{"d_model": 128, "n_kv_head": 2, "norm_place": "peri", "init_std_qkv": 0.0479, "init_std_down": 0.0303, "lr": 0.00326, "beta2": 0.95, "weight_decay": 0.0, "lr_head": 0.00732, "batch_tokens": [16384, 32768], "train_tokens": 236300000}
Below are experts of layer 5 (counted from 0) of a mixture-of-experts language model. Rows are named router (the router's row for the expert) and show model dimensions 0-127. Each number is 128 + 32 x the weight over its row's rms, rounded and kept within 0 to 255.
After each expert's rows: "mostly gets" lists some tokens that are sent to it at least half of the time. This comes from a sample of Wikipedia text that the model never trained on.

# expert 10
router [117  83 135 124  57 104 150  71 131 171 108 114 160 121  78 143  88 167 160 162 172 125 148 121 116 168 123 141  68  92  67 171 135 105 103 109 119 132 127 105 159 102 110  81 114  53 115 131 123 156 143  84 157  90  78 168  88 124 109 133 113 143 112  80 117 182  87 185 195 123 102  92 169 123  96 144  90 159 117 111 128 152 159 106 154 149 114 106 135 168 135  86 127 114 165 131 103 102 147 172 117 126 104 163 125  43 107 166 115 176  61 115  99 152 108 154 173 119 170 123 161 120 125 191 107 164 121  79]
mostly gets: " rel", " expl", " spec", " elect", " struct", " pred"

# expert 17
router [112 144 108 113 145 181 108 129 152 151 127 115 150 159 104 192  90 187 137 175 134 131 165 250 103 144 158 188  55 176 128 124 139 144 162 113 125 118 119  89 131 171 142 134 138 102 100 135 119 101 143 147 165 149 120 131 173 167 145 136 112 164 155 132 124 164 119  95 104 145 143  86 125 120 137 117  90 141 181 160 136 101 144 126 134  82 122 123  58 136 171 180 118 121 166 160  76  86 144 185 172  93  73 140 123  57 107 139  87 117  90 156 186 143 113 177 175 141 109 164 108 113 166 153 140  91 131 105]
mostly gets: "N", "D", "U", " USA", "P", "J"

# expert 25
router [101 115 110 111  87 124 131 101 155 109  85 123 121 166 102 141 127 145 106 167 168  49 161 191  56 133 175 132 108 139 169 134  98 185 182 118 108  88 146  81 173 134 109 118  97 139 111 127 142  50  71 189 127 135 132  77  72 140 115 114 104 110 107 140 140 184  83 167 166 161  79 105 124 141 136 143 104 137 113 125 130 101 132 178 117 101 137 169 127  98 159 121 118 113 178 132 129 153  76 140 150 116 134 125 117  75 164 102 105 160  89  75  82 180 101 135 182 163 127 162 143 117 150 178 143 154  65 173]
mostly gets: " team", " player", " director", " politician", " coach", " father"

# expert 16
router [ 61 120 191  58 110 135 112 107 125 154  86 129 125 161 127 130 166 118 183 147  85  82 106 159 148 109 197 147  91 159 118 158 126 106 158 141  94 109 109  92 132  98 194 120 134 125 109 138 132 106 110 146 138 112  79 143 152  83 100 125 103 143 136 125 147 169 145 152 143 122 139  94 145 189 128 158 122 114 143 148  82 135 174  76 169  97  86 114  67 135 136 174  99 114 139 155  66 154 112 116 130  85 155  82 172 139 106 118  98 123  75 138  67  89  98 151 182  98 105 177 139 139  84 232  99 123 153  93]
mostly gets: " the", " The", " his", "'s", "The", " its"

# expert 2
router [100  87  88 101 128 141 155 151 140 164 173  93 171 154 127  98 182 184 181 131 129  85 121 152 104 136 101  90 118  94 146 197 163 169 171 120 187  89 134  92 147 104 105 151 121 170 143 160 142  88  86 165 116 170 195  92 116 138 117 117 120 211 174 151 164 195 122 102 114 167 102 133 125 125 107 124  99 134 139 119 112 103 129 114  93 130  88 138  99 141 155 139 140 103 166 100  77 155 122  93 124  78 143 145 157 122 143 117 141 169  34 103 134  80 125 123 163 114 127 174 137  92 159 199 145 187 148 150]
mostly gets: ":", "°", "′", "s:", " by:", "er:"

# expert 21
router [ 83 146  92 123 147 121  96 153 106  83 106 152 129 149 123 134 133 167 157 121 150 145 111 103 107  99 188 117 116 132 144 181  90 129 183 175  71 161 171 125 122 182 133 176  90 139  77 133 154 122 114 161 128 111 141  53 131 150 126 111 122 154 203  83 182 169 196 110 161 173 111 118 156 116 157 160  95 130 179  69 180 102 140 120  68  79 103 141  98 119 128 170 143 116 156 122 158  84 103 133 124 104 105 127 114  59 132 104 110  64  89 101 153  99  94  90 125  78 120 146  73  93 155 110  85 111 101 127]
mostly gets: "ia", "lo", "ado", "ria", "idae", "ota"

# expert 26
router [ 70 124 115  88 118 156 116 115  87 141  95  85 143 117 193 115 160 173 145  96 109 142 105 132 139  87 198 161  92 121 131 199 142 115 151 147 181  63 119  51 118 153 127 120 121 118 116 143  93  70 112 169 122 158 157 141 120 141 106  77 140 160 109 125  91 162 181 109 119 147 110 115 129 150  56 159 115 105 138 144 119 115 117 117 102  81 127 149 111 195 158 136 106  97 178 133 137 148 153 130 176 111 122 181 109  75  85 119 118 107 107 102 122 201 115 139 166  92 175 146 116 130 205 170 127 172  71  93]
mostly gets: " b", " L", " F", " T", " G", " P"

# expert 11
router [124 171 155 134 107 144 183  93 138 148 145 105 146 134 114 186 109 132 141 145 150 136  69 178 131  93 142 170  92 126 159 160 104 129  86 117  93 168 144 101 204 107 131 104  49 127 102 146 158 123 115 146  69 135 162  96 123 119 110  94 136 152 158 165 175 206 114 148 140 153  74 134  98 181 141 125  59 120 189 146  90 142 141 152 163 108 126 144  66 137 148 139 112 111 145 149 108 134 106  99 184  91  83 155 132  99 137 128 137 144 119  79 112 113 120 183 210 152  82 184 101 113 130 194 140 151  83 136]
mostly gets: "–19", "–18", " (18", "==History==", " (19", " (born"

# expert 35
router [ 68 122 198 103 143 140 115  79 111 131  90 114 138 147 182 204 176 152 135 125 117  96 147 148  91 125  98 126 111 170 146 127 139  94 185 132 122 167 143 127 148  99 104 144 129 145 154  85 105 120 157 177 157 138 128 152  71 126 116  92 103 171 166 139 155 189 144 122 204 125 143 104 149 190 118  93 122 118 127  93  75 141 156 169 164  98  84 201 126 109 152 178 107 125 140 139 186 112 145 148 166  71 106  86 101  69 118 113 143 103  69 120 122 157  82  85 136  95 139 151 115 131 132 149 169  64 134  82]
mostly gets: " latter", " largest", " city", "itage", " oldest", " whole"

# expert 39
router [104 172  92  71  86 146 142 110 111 109 106 103 119 110  76 151  95 138 180 117 124 134 102 111 134 158 128 117  81 149  83 133 203 132 122 149 138  98  81  70  96 159 150 173  98  66 116 127 148  90 160 130 154 133 137 166  84  92 158 164 114 130 155 121 192 179  93 158  84 152 167 121 168 123 125 119  52 142 158 173  71  68 159 176 165 131 114 104  88 120 138  90 116 119 113 155  90 127 137 147 177  99 118  88 126  51  94 119 153 189 103  79 119 133 133 109 127 131 150 121 125 144 111 182 124  77  87 158]
mostly gets: " JPL", " Corn", "ilm", "ourn", "American", "outh"

# expert 37
router [ 78  82 136 125 137  90  92  89 164 156 133 165 156 147  95 133 190 123 134 143 148 104  97 110 104 153 117  63 150  58 143 138 154 145 143 155 187 144 112  73 149 144 132 132 115 131 110 116  80 100  59  83 106 135 110 118 142 150 147 166 123 118 182 187 139 155 114 149 153 108 136 106 202 177 127 184  54  98 130  76  95 124 143 129 105 116  88 123 140  86 125 159  80  97 155 129 124 146 100 162 140 148 131 186 145  53 142 119  70  69 103 187 134 105 101 140 139 113 174  73 132 154 129 148 102 176 107 124]
mostly gets: " di", "itar", "ition", " favor", " en", "iz"

# expert 27
router [ 94 137  91  62 100 196  96 102  70 135 109 173 104 132  71  96  97 112 182 140 149 122 103 105 139 179 165 106  97 114 165 164 137 147 211 137 147 142 129 128 105 106 136 105 102 129 141 131  89 140 164 154 108 154  75  59 142 143 122 147 109 124 130  87 125 160 177 140 148  90 107  85 131 150 161 167 101 138 110 148  99 108 141 114 137 100 110 183 131 152 157 127 112  91 192 138  61 133 128 119 131 102 103 103 151  54 163 173  51  86  83 188  80 118 142  84 158 130 117 158 122  93 125 155 130 183 129 157]
mostly gets: "or", "-in", "oper", "en", "ler", "alion"

# expert 31
router [123 107 126 122 115 143  87  94 104 141 130  91  95 140 125  59 158 132 172 134 143 134 107 156 146 113 109 111  68 147 120 136 146  91 117 124 160 118 158  31 118  62 181  97 128 161  96 158 121  90 139 132 147 123 168 120 115 147 133 128 155 149 172 142 132 199  92 156 158 121 130 143 124 107 168 132 118 126 148 127  70  46 170 156 162 113  52 128  99 198 130 145  58 105 154  85 153 115 147 145 107 139 115 132 174 105 122 143 100 136  97 144 167  65 148 115 167  76 150 127 122 132 165 241 117 113 145 125]
mostly gets: "-", "-st", " refer", "Ad", " ed", " non-"

# expert 33
router [ 89 105 131  80 112 117 140  99 133  78 139 143 194 150 143 153 117 179 150 131 181  79 160 149 106 140 163 170 119 123 131 154 203 136 121 174 175 142  84 119 148  85  95 143 121 139 175 150 188 163  94 105  79 136 160 102 117  79 163 125 183 151 164  83 157 201 111 123  75 123 148 150  80 180 109 135 137 155 180 145  94  97 150 132 138 112  98 160 155 169 137 130 103 112 187 110 108 188 137 153 207 123  81 123 183  92 163 154 123 121 118 112 129 112 120 131 138  94 128  94 181  91 151 164  99 128 114  91]
mostly gets: " known", " such", " used", " released", " made", " announced"

# expert 38
router [ 65 125 142 118 112 104 138 173 115 184 125 132  88 116 152 124 143 165 125 150 142 109 109 129 128 114  79 148 120 135  98 147 115  76  76 102 167  69  67  67 123 187 113 202 124 166 169 183  96 121 120 167 117 130 115  93 156  96  91  94 127 162 129  80 156 221 117 120  83 135  96  97 115 108 153 121  95  84 179 141 113 128 117 136  87 106  76 166 136  97 150 150 104 117 132  66 160 135 109 162 163  74 136  91 183  75 162 102 120  97 106  85  84 159 128 105 132  93 177 146 144 152 104 144 170 143 117 144]
mostly gets: "°W", "°N", "==B", "°E", " JPL", "9%"

# expert 36
router [ 97 121 134  80  81 163 117 150  97 160 123 100 121 147 123 157 153  92 150 173 137 101 120 138 118 110 125 125 115 123 113 132 149 140 148 191 131 122 131 119 104 138  85 160  76 141 122 161 138 118  87  72 129 192  96 156 159 102  93 123 153 152 103  99 105 178 158 102 186  81 127 163  88  88 199 108  85 135 189 133 151 144 201  84 138  85 114  97 120 178 107 142 162 117 111 184 116 138 142  61 181 113 163 123 135  79 109  71  42 169 103 100  90  94 151 146 164 128 152 104 142 106 160 143 162  82  88 158]
mostly gets: " a", " A", " E", " re", " This", " comp"

# expert 20
router [115 131 175 129 154 133 144 109 139 144  97 172 111 150 105 160 121 126 178  94 125 119 153 108 173 138 159 170 139 159 105 172 125  99 131 158 163 138  90 117 143 144 111 154  49 104 124 129 172 121  69 139 187  59 116  93 121 122 170 123 115 188 129 182 189 178 111  91 143 155 119 130 162  99 154 171  83 126 172 132 120 104 119 149 128 113 104 143  77 139 120 186  94  96  95 181 130 151 112 106 175 141 108  93 171  74 154 162 127  95  90  65 150 156  81 128 129  41 104 156 152 120 178 170 108  97 147 178]
mostly gets: " German", " Russian", " British", " Soviet", " Greek", " Spanish"

# expert 18
router [ 46 135 196  80 167 147 149 177 114 203 115 144 114 161 164  61 112 133 153 136 100 131 119 101  45 127  81  92 155 117 137 142 174 162 135 152 165 156 142 104 130 135 116 167 108 130  42 114  82  96 169 144 124 157 124 106 124 122 168 125 107 115 143  92 190 156 124 130 161 122 120 128 149 163  97 126 124 154 174 120 110  86 173 167 147 155  90 133 118 141 102 140 165 104 190 160 116 150 150  71 137 139  98 141 143  65 154 102  95 109 105  82  82 130 116  90 136 154 117  89 109 191 185 112  88 117 115 136]
mostly gets: " bro", " vol", "ele", "Te", "Ar", " rear"

# expert 14
router [ 95 150 142  93 100 199  81  86 154 173 143 146 178 137 142  95 127 124 159 172  86 107 147 140 139  95 165 149 118  84 107 109 139 169 113 137 126 105 116 100 131 126 143 166  93 145  55 159 117 119 172  69 119 106 115 151 147 126 129 104 141  85 126  89 174 147 128 138 155 112 128 113 109 129 150 148  73 171 169 104  67 134 148  97 189 150  55 138 120 170 121 166 144 112 140 154 148 192 131 161 123 120 141  87 148  34 161 102 148 133  87 141  93 176 121 114 203 119 142 138  86  66 188 111 131  90 105 166]
mostly gets: "Al", "1}", "\\", "Un", "urther", " This"

# expert 12
router [ 91 140 149  88  89 137  91  99 149 147 110  52 102  91 111 119 107 121 157 146 126 133 116 150 114 122 195 124 148 151 108 179 112  94 135 155 122 163 134  96 103 122 117 106 149 157 154 126 125 106 147 136 116  99  59 124 104 111 122 129  59 189 165 167 181 216 168 124 124 117 150 146 102 146  75 140  62 127 119 103 137  96 119 138 142 118  90 149 133 175 144  88 100  95 138 145  84 146 138  94 157 113  81 111 196  79 150 108 132 102 129 140 166  88  79 237  91  81 122 110 111  84 125  77 116 116  78 131]
mostly gets: "\n", " 202", " 193", " 194", " 198", " 196"

# expert 30
router [ 64 133 107   0 137 176 152 123 144  98 128  77 113 137 103 168 179 159 120 175 154 110 143 167 119 125  91 137  91 129 122 181 174 116 178 145 157  93 139  87 134 125 105 156 135 160 150 167 137 116 118 114  98 103 158 151  83 119  93  96 130 156 115  99 152 169  84 177 108 138  94 120 151 126  86 134  74 124 116 146 158 128 135 142 103 127  75 194  71 147 115 118  98 122 136 181 162 167 106 165 135  90 106 159 153 106 137 108  97 131  79 138 156  84  48 117 176  96 106 108  95 172 117 100 157 125 161 146]
mostly gets: "\"", "==See", "\",", ".\"", "”", " song"

# expert 9
router [ 88 186 126 105 147 131 108 120 150 163 161 163  65 143 100 192 132 127 180 148  96 117 147 140 172 122 162 169 149 140  86 164 141 133 148 119 125 106  76  78 141  77 102 100 141 144  80 159  97 144 162 133 102 154  79  98  96 121 116 140  81 186 139 150 136 164 134 106 105 185 134 108 134  96 107  99 104 127 185 160 127  87 155 159 163  63  80 130  75  75 133 169 147 108 115 132 113 105 128 158 154 129 123 103 136  50 121  86 158 119 122 100 120 125  88  86 153 129 195 134  90 121 152 134 146  62 202 185]
mostly gets: "akh", "erb", "oslav", "osp", "ş", "According"

# expert 24
router [131 122 144  45 118 167 119  95 154 170  99 113  53 121  88  98 128  92 123 146 135 115 187 172 147  95 112 161  98 166 149 163 165 146 173 132  91 136 148  87 113 107  84 139  74 173 121 114  99  91  57 140 175 165 120  99 114  89 105  87  87 159 142 100 132 195  93 120 138 148 125 111 119 174 106 147  64 127 154 149  96  92 152 120 142  83  80 161  97 137 158 138 131  94 131 107  95 111 113 137 211 145  99 108 108 123 151 142 134 127  84 110 156 171 128 127 210 104 159 129 159 128 169 132  59 102 115 160]
mostly gets: ",", "e,", "s,", "a,", "),", "er,"

# expert 19
router [108 145 115 101 182 152 110  73 131 136 159 102 140 143 143  99 131 128 168 185  92 124 113 148 105  55 119 148 117 160 121 124 173 158 136 137 141 118 107 129 135  66 116 156 124 103 141 167 146 112  66  84 112 112 126 158 126 124  81 125  87 122 128 115 113 169 176 102 175 127 135 153  94 172 179 101  71 141 151  97  79  52 185 153 116 142  49 139  88 211 169 177 151 100 135 140 145 147 173 138 189 105 166 111 133 108 122 128 103 107  96 118 138 151  35 152 181  99 172  91 129 126 120 144 118 165 126 135]
mostly gets: " as", " where", " Pr", " gr", " However,", " if"

# expert 34
router [108 114 109 140 126 155 122  68 141 125 108 141 135 129 123 141 172 110 140 166 164 180 136 150 114 133 131 116  84 105 119 192 111 136 121 174 175  90 180 124 158 132 130 152  66 147  86 116 113  93 153 116 113 176 138 104 112 105 149 128 130 167 136 161 146 171  86 108 149 101 130  90 140  60 108 145  85 148 104 112 122 111  98  55  98 115 130  69 113 167 122 215 133 101 123 118 160  92 159 107  93 167 107 101 131  40 142 121 123  95  96 142 184 141  96 170 175  87 162 176 166 123 178  96 174 124 172 205]
mostly gets: "oc", "ac", "ec", " (", "uc", " sc"

# expert 5
router [ 58 144 163 106 129 167 115 108 159 132 142 130 126 103 126 170 159 144 118 141 114 127 188 183 130 120 159  92 119 112 129 162 155 114 150 172 146  74 129  49 153 139  78  99 140  92  94  97 147 130  90 145 118 156 171 140 101 121  89 116 128 188 161 139 141 159 127 116 104 136 134 139  91 114 121 174  57 141 181 118 103  63 131 157  96 123  82 113  90 145 124 110 119 111 154  96  50 133 151 138 190 135  81 156 172 138 132 178  86  84  81 110  57 108  77  82 109 117 168 133 128 129  85  81  77 148 100 172]
mostly gets: " for", " from", " in", " of", " with", " on"

# expert 3
router [ 92  96 179  85  61 150 135 160  91 155 135 114 167 130 141 145 116 194 142 212 164  95 141 127 125 153 150 149 106 106 156 183 141  87 120 165 133 141 100 118 141  89 126 207 157 100 176 196 130 134 156 101  83 110 124 123 166 115 149  96  95 168 189  82 141 179 141 149 121 115 118  90 136 111 169 134 135 143 158 160  94  62 155 166 118 127 141 166  86 105 127 153 118 107 180  70 125 157 173 127 137 161  89 119 137  72 143 102 151  98  55 113 112 144 144 122 113 107 120  84 120  73 142 183 139 122 113 167]
mostly gets: " Coordinates:", " Website:", " Total:", " Preceded", " Died:", " Family:"

# expert 28
router [112 191 190 118 118 105 114 152  84 187 131 139 122  81 146 145 162 104 158 179 191  96  99 141  62 185 121 128 109 174  77 106 112 120 148 119 157 125 163 120 123 180 134 136  77  85  85 134  97 129 102 151 130  70  80 152 143 136 125  95 120 149 160 124 115 193 158 151 184 174 117 120 178 132 132 108 113 157 141 105 105 139 169 181  92 108 151 140  71 125 176 126 113  97 174 153 123  70 143 131 144 151  67 160 141  70 125 119 123 100  66 143 107 137 103 151 171  88 168 137 166 160 156 130  91 144  74 137]
mostly gets: " York,", " York", " Riv", "agu", " pand", " Carolina"

# expert 32
router [ 72 131 111  86 151  94 135  81 113 151 143  82  86 117 105 186 208 156 117 119  92 140 147 185 122 175  94 132 123 113 165 100 139  95 131 162 131 154 115  91 146 116  97 156 151 148  62 158 184 162 149 145 142 154 111 104 114 154 124 114 118 146 135  87 187 165 178 138 172 134 144 105  60 159 174 132 101  92 150  91  68 114 160 130 178 117 131 157 121 126 109 149 134  99 123 105 122 121 136  68 134 133 141 168 204  98 164 174 112 116 116 141 126 144  62 103 128 106 149 176 130 126 215 160 114 140  55 112]
mostly gets: "ing", "ive", "ating", "ute", "ue", "ival"

# expert 13
router [ 82 169 137  99 139 191 161  74 158  76 115 130 153  98 124 116 163 126 110 165 117  99 121 141 151  71 150 139 164 157 141 154 144 132 182 139 110 160 213 107 153 105 104 173  87  92  89 117 121 118 168 145  83 113 132 150  94 173  51 129  86 124 160 118 121 141 201 146 138 150 116 131 195 170 116 176  42 142 133 136 126 140 144  87 188 162 108 127 115 128 108 130 153 117 161 137  89 113 128 142 143 138 112 128 184  76  99  95  95 165 111 161 113 163  76  81 135  94 159 140 132  93 162 185 161 109 163 121]
mostly gets: " Love", " \"I", " \"The", "math", " \"K", "thing"

# expert 15
router [ 98 178 143 149 140 145 168 129 106  95 130 182 131 122 139 170 194 109  65 108  77  92 166 138 153 158 156 143  92 143 143 142 123  74 122 161 123  91 144  90 192  92  63 102 132  77 103 143 150 159 120  76 133 132 105  86 103 178 122 117 108 184 150 113 145 188 163 135 147 140 101 154 162  99 148 133  90 167 124  99 117 118  85 109 145  92 165 108  58 104 134 191 120 110 127 131  68 106  88 138 181 114  99  80 191  86 120 101 103 119 111 123 103 135  83 149 208  99 139 109 103 135 182 154 140 120 124 153]
mostly gets: "bor", "zz", "ń", "ñ", "ı", " Cru"

# expert 7
router [ 67  91 174 125 174 154 149 134 148 164 107  77 123 152 118 100 138 151 143 169  83 120 125 154  95 111 193 162 109 136 141 126 157 100 131 169 173 151 101  68 135 125  96 113 110 111 132 204 102 165  92 141  84 115  87 122  95 122  90  60  88 133 128 114 149 187 150  81  94 101  83 126 130 160 137  92  83 182 135 107  78  83 149 149 145 127  97 118 109 143 117 172  72 102 148 157  91 194 158  78 134  91  78 151 134 103 128 149  98 147 110 130  66 144  87 125 152 154  91 128 137 141 177 176 158 138 102 188]
mostly gets: " many", " some", " three", " million", " two", " one"

# expert 4
router [123 163 159  56  99 140 178  54 152 144 181  94 108 129 122 111 123 110  91 135 133  97 176 140 124 146 151 138 112 154 191 130 121 130 134  96  97 138  72 110 117 125 125 117  41 102 152 122 112 114 129  75 143 146 155 142 119 156 114 161 110 190 133 156 143 198 121 123 103 148 142 111 136 133 171  99  48 146 132  99  64 128 185 174 150  86  97 143 109 207 134 155  69 112 156  99  78 102 174 156 157 101  93 106 150 104 166 139 122 156  97 138 107 109  95 113 175  63 156 169 132  97 101 108 116 149  96 139]
mostly gets: " after", " January", " August", " May", " over", " November"

# expert 1
router [ 87 168 132  55 188  96 151 125 113 148 120 166 124 167 102  90 127 154 139 160 169  90  79 183  76  93 134  92 128 148 140 172 104 108 195 128 140 146 149 110 132 120  89 150 158 117 113 138 125  82 123 101 149 133 194 115  91 173  92 113 168 160 130 133 119 163 123 116 122 151 104 115 221 144 144 107  62 151 168 152 101 122 171  95 138 126 127 122 152 174 157 192  86 112 107 125 111 110  67  85 177 114  70 138 128  92 131  73 111 154  72 136 157 161  94 170 134 119  95 131 101  91 181  99 164 145 113 143]
mostly gets: "s.", ".", ").", "es.", "y.", "a."

# expert 8
router [ 74  92 139 103 115 153 130 133 124  58  92 139 138 161  80  59 175 114 127 151 131  69 143 128 137  98 112 131  87 118 173 142 170  90 147 122 180 154 108 132 193 108 124  93 116  84 116 176 134  58 107 134 140 128 144 112  73 165 119 127 128 119 120 127 145 158 118  95  94 105 198 103  96 133 108 150  92 135 117  91  60  70 155 160 199 135  80 160  69 150 148 160 103 111 134 127  89 127 119  94 129  74 128 109 125  55 125  97 119 147 133 121 170 135 104 116 137  93 180 138 141  63  72 133 139  87  84 148]
mostly gets: " get", " keep", " create", " whether", " be", " produce"

# expert 22
router [119  65 154  90 117 153 128  65  80 125 138 129 130 197  54 101 170 159 103  76 186 139 128 122 110 143 134 187 137  92  94 116 112  92 136 178 162 101 114  66 110 137 141 207 143 134 120 104 148 104 100 133 138 171 138  95 124 142 110 110 123 118 185 145 127 206 136 153  70  82 114 147 124  98 132 163  95 172 145 183 106 110 146 136 152 134  57 128 150 154 135  97 132 120 151 150 117 110  80 134 133  76 138  87 148  73  89 145 130  78  83  90 146 163 100 115 157 153 103 110 145  85  98 165 144 177 112 161]
mostly gets: "Species", "American", " able", " century.", " Swing", " well"

# expert 23
router [ 99 160 111  89  74  76 120 110 147  81 129 113 110 135  86 130 130 106 117 104 157 133 142 145 134 105 151 107 128 129  82 113 167 133 180 153 130 115 138 108 133 115  56 120 144 104 131 101 169 105 109 124 140  78 133 125 160 162 185 167 103 121 162 132 175 162 131 178 192 143 194 107 122 127 178  97  96 132 147 147 119 123 124 164 113  73  91 139  81  97 116 137 152 100 187 145  75  70 153 122 140  88 109 114 184  60  99 137  47 110 111 102 117 151  88 161 221  51 115 125 111  76 142 159 135 105 132 117]
mostly gets: " John", " David", " Robert", " Paul", " George", " William"

# expert 29
router [ 61 130 106  61 132 158 136 112 140  68 176 121 171 139  81 127  90 114 124 148 147  94 150 160 137 136 170 144  94 128  90 139 110 120 161 135 130 146 111  65 126 101 119 163 107 101  67 171 128  93  97 123 141 167 173  84  95 122 106 105  75 178 140 202 154 171 157 109 144 134 128  98 187 160 166  97  95 114 130 103 202  86 131  93 179 116  55 153  99 148 178 146 104  94  98 133  99 165  92 153 136  79 102 119 158 137 120 106 112  89  93  75 154  96 158 103 146 108 108 130 116  95 174 138 135 167  85 105]
mostly gets: " has", " also", " been", " is", " have", " would"

# expert 0
router [ 58 152 127  86 122 123 108 159 158 114 166 136  95 139 125  65 165 149 136 122 126  78  99 151 101  47 134 113  64 105 151 180  81 168 145 157 167 183 129  86 115  67 119 155  76 111 125 158 110 107  72 153 106 150  88 120 165 157 112 110 189 165 128  74 162 152 160 185 170 165 118 122 128 151 112  74  76 150  97 138 167 119 108  79 153 125  90 156  96 107 154 129 109 117 137 146 116 119 120 155  90 123 123 167 138  73 120 199 151  77 110 104 142 155  77 116 177 139 131 151 137 124  91 129  88  82 120 131]
mostly gets: "s", "es", "ers", "ies", "ings", "ors"

# expert 6
router [ 77 133  78 102 137 219 128 130 132 149 111 152 100 131  87 114 133  92 127 120 135 140  91 161 114 129 168 196  44 105  99 141 118  92 106 146 106 108 146 131 121 115 116 136 137 108 128 163 193  77 141 125  96 146 151 102 124 143  62  98 101 167 145  95 126 207 124  93 163 117  80 182 108 116 169 156  76 197 131 114 147 129  85 182  95 158  95 175 123 124 191 158  86 130 121  67 105 130 119 128 144 133 166  87 164  96 129  96 144 203  90 139 122 120 124 157 165 149 112 138 173 128 126 134 113 182  97 124]
mostly gets: " competed", " pre", "|---|---|---|---", " Goals", " goes", " continues"